{"attn_scale": 0.125, "parallel_block": true, "decay_fraction": 0.841}
Below are experts of layer 7 (counted from 0) of a mixture-of-experts language model. Rows are named router (the router's row for the expert), gate (a neuron's input weights, with its number), up (a neuron's input weights, with its number), down (a neuron's output weights, with its number) and show model dimensions 192-287. Each number is 128 + 24 x the weight over its row's rms, rounded and kept within 0 to 255.
Before each expert's rows: a language model's description of what the expert responds to; "comes after" lists some tokens at least twice as common just before its tokens as in all text. This comes from a sample of Wikipedia text that the model never trained on. Tokens count by the router's weight.

# expert 62
Description: Pipes, digits and dashes between numbers in score grids such as curling linescores, seasons and match scores, e.g. 2 | 0, 1–0.
comes after: "1", "0", "3", "2", " | ", "–"
router [116  93 108 118 107 171 106 106 123 121 145 197  95  99 126 141 153 120 127 115 164 124 113 112 141  99 164  92  96 147  92 108 166 134 125  76 101 141 161  97 140 154 117 155 146 102 134 127 126 151 126  88 139 165 129  89 151 131 150 159 137 151 184 129  92 140 115 104 135 147 141 114 133 114  66 117 112 120 146  94 124 136 127 107 125 133 166  95 152 133 135 136 132 126 124 109]
gate0 [131 130 112 117 103 108  75 150  86 103 163 135 134 121 140 144 121  93 123 107 109 137 117 138 153  94 102 109 177  93 145 100 181 127 115  93 108 138 112 112 147 160 112 111 123 144 137 110 149 143  99 120 107 156 115 145 140 125 115 126 129  86 105 158 109 136 117 118 139 151 169 118 109 120 102 104 139  95  85 125 151 132  95  93 163 130 108 151 190 104 165 115 172 113 137 154]
up0 [111 150  89 112 117  95 127 150 164  89 126 157 118 107 112 148 141 120  97 129 149 125 156 151 147 105 119 138 123 211 117 112 145 157 107 142 126  96 116 148 129 184  98 141 126 134 145 109 109 139 130 126 162 169  78 113 130 158 156 109 162 141 135 102 121 112 104 178 127 115 161 152  96 109 133 124  95 107 182  93 118 145 128 125 141 133 157 113 125 129  91 117 133 150 142  96]
down0 [131 123  99 113 145 145 178 135 150 103 164 154 113 164 193 145 158 130  99  71 115 139 107 168 139 104 128 120 112 143 117 121 108 155 155 141 114 119 148 110 134 145 145 117  97 143 120 122 134 155 140  88 116 105 115 131 116  77 152 127 160 128 168 105  94  94 134 122 143 150 169 197  85 120 141 149 146 113 148 120 133 105 153 144 102 172 181 131 136 156 166 149 110 126 192 112]

# expert 32
Description: Numeric cells, separators and header words in statistics tables such as climate, sports box scores, coordinates, e.g. snowfall, rebounds, assists, ′.
comes after: ".", ") | ", " (", " | ", "0", "4"
router [148 117 117 128 138 145  82  92 138 117 154 186 102 103 144 133 135 118 126 124 147 151 122 157 152  81 137 122  49 119  93 131 157 168 127  72 111 151 130 112 119 139 104 141 150 131 161 140 125 179 144  66 144 138 108 105 121 148 118 149 154 117 175 114  83 168 145 121 133 143 149  87 135 108  64 110 110 131 140 104 113 146 132 112 123 140 162 104 123 110 129 131 133 118 114  83]
gate0 [172 137 116 124 108 142 155  75 123 173 114 152 117 117  99 137 158 154 118 112  96  82 138 142 146 104 118 152  68 129 127 141 152 136 120 125 127 127 124 102 110 132 115 170  95 107 109 108  87 114 138 101 134 149 124 114 195 136 148 143 127 124 115 154 110 141  73 127 116 104 104 132 154 151 105  83  97  90 143  71 148 181 116 151 126 119 147 120 127 162 146 127  86 128 146 129]
up0 [136 123 122 145  85 155 130 142 140 162 134 121 111 140  98  93 126 122 125 135 131 199 112 122 106 122  99 111 117 110 133 143 166 165 136 116 151 160 121 139 160 149 120 138 145 112 154 141 145 102  92 136 139 135 159 120  98 116 122 129 132 106 107 102 166 123 117 138 112 119 146 135 136 134 136 103 105 119 130 165  94 115 143 105 153 178 114 179 124 174 160 115 146 107 110 116]
down0 [114 139  96 147 103 125 133 137 139  93 129 165 130  95 147 142 152 139 120 109 150 144 138 131 113 105 132 169 117 103  97 135 110 110 102 118 142 130 126 163 126 139  98 125 126 115 150 101 119 134 137 145  98  93  77 149 139 123 146 102 124 138 152 125 133 144 161 141 132 165 120 132 112 160 115 139 130 120 117 138 118 111 144 120  64 103  88 135 139 138 143 133 125 143 104 154]

# expert 23
Description: Number words like two, several, a few, million, and decimal digits in coordinates before °N or ″N, plus figures in tables.
comes after: ".", "′", ",", "°", ", ", " $"
router [114  83 131 116 118 141  94 138 124 117 127 186  95 133 130 153 192 144 138 120 132 149 105 135 146  83 148 100  53 129  91 117 150 165 134  75 127 129 116  91 135 155 142 145 135 122 136 135 115 172 111  61 100 166 116 123 151 150 148 140 166 151 180 110 113 184  99  98 143 155 141  97 117 115  87 141 115 109 115  99 119 116 137  93 173 146 129 119 140 115 144 138 147 117 114 109]
gate1 [ 84 140 131 124 156 159 135 130 145 128 114 126 149 146 127 162 106 132 198 124 168 183 120 134 136 112 132 111  95  87 138 132 120 156  93 145 114  97 118 130 126 118 118 150 131 137 160 154 106 104 132 104  95 159 115  99 131 135 114 150 153 123 147 117 106 115 147 142 169 130 118  95 143 164 126 128 131 160 106 161  96 127 168 109 119 140 133 114 135 103 142  92 156 133 156 167]
up1 [118 147 121 148 185 147 120 152 144 121  72 118 134 147 142 132 126 145 168 136 128 163 134 148 146 148 162 134  86 138 171 117 109 135  72 136 160 105 114 129 100 131 101 154 120 113 131 136 125 124 126 143 110 130 117 117 103 115 137 122 109 128  99 120 123 165 142 123 162 118 108 100 102 174 137 134 119 116 143 157 122 130 174  81 146 150 122  84 128 113 140 134 168 127 133 158]
down1 [ 82 110  97 144 121  69 126 137 143 152 139  96 104  96 120 137 173 114 124 130 145 116  97 143 177 123 105 137 141 120 144  95 165 102  99 124 115 120 105 140 150 136 105 146  96  99 116 114 107 168 149  98 143 115 165 119 164 124 100 123 137 134 122  81 117 102 123 150 124 113 119 175 138 130 147 143 106 100 114 109 153 120 146 135 159 144 147 157 121 157 103 134 138 119  81  94]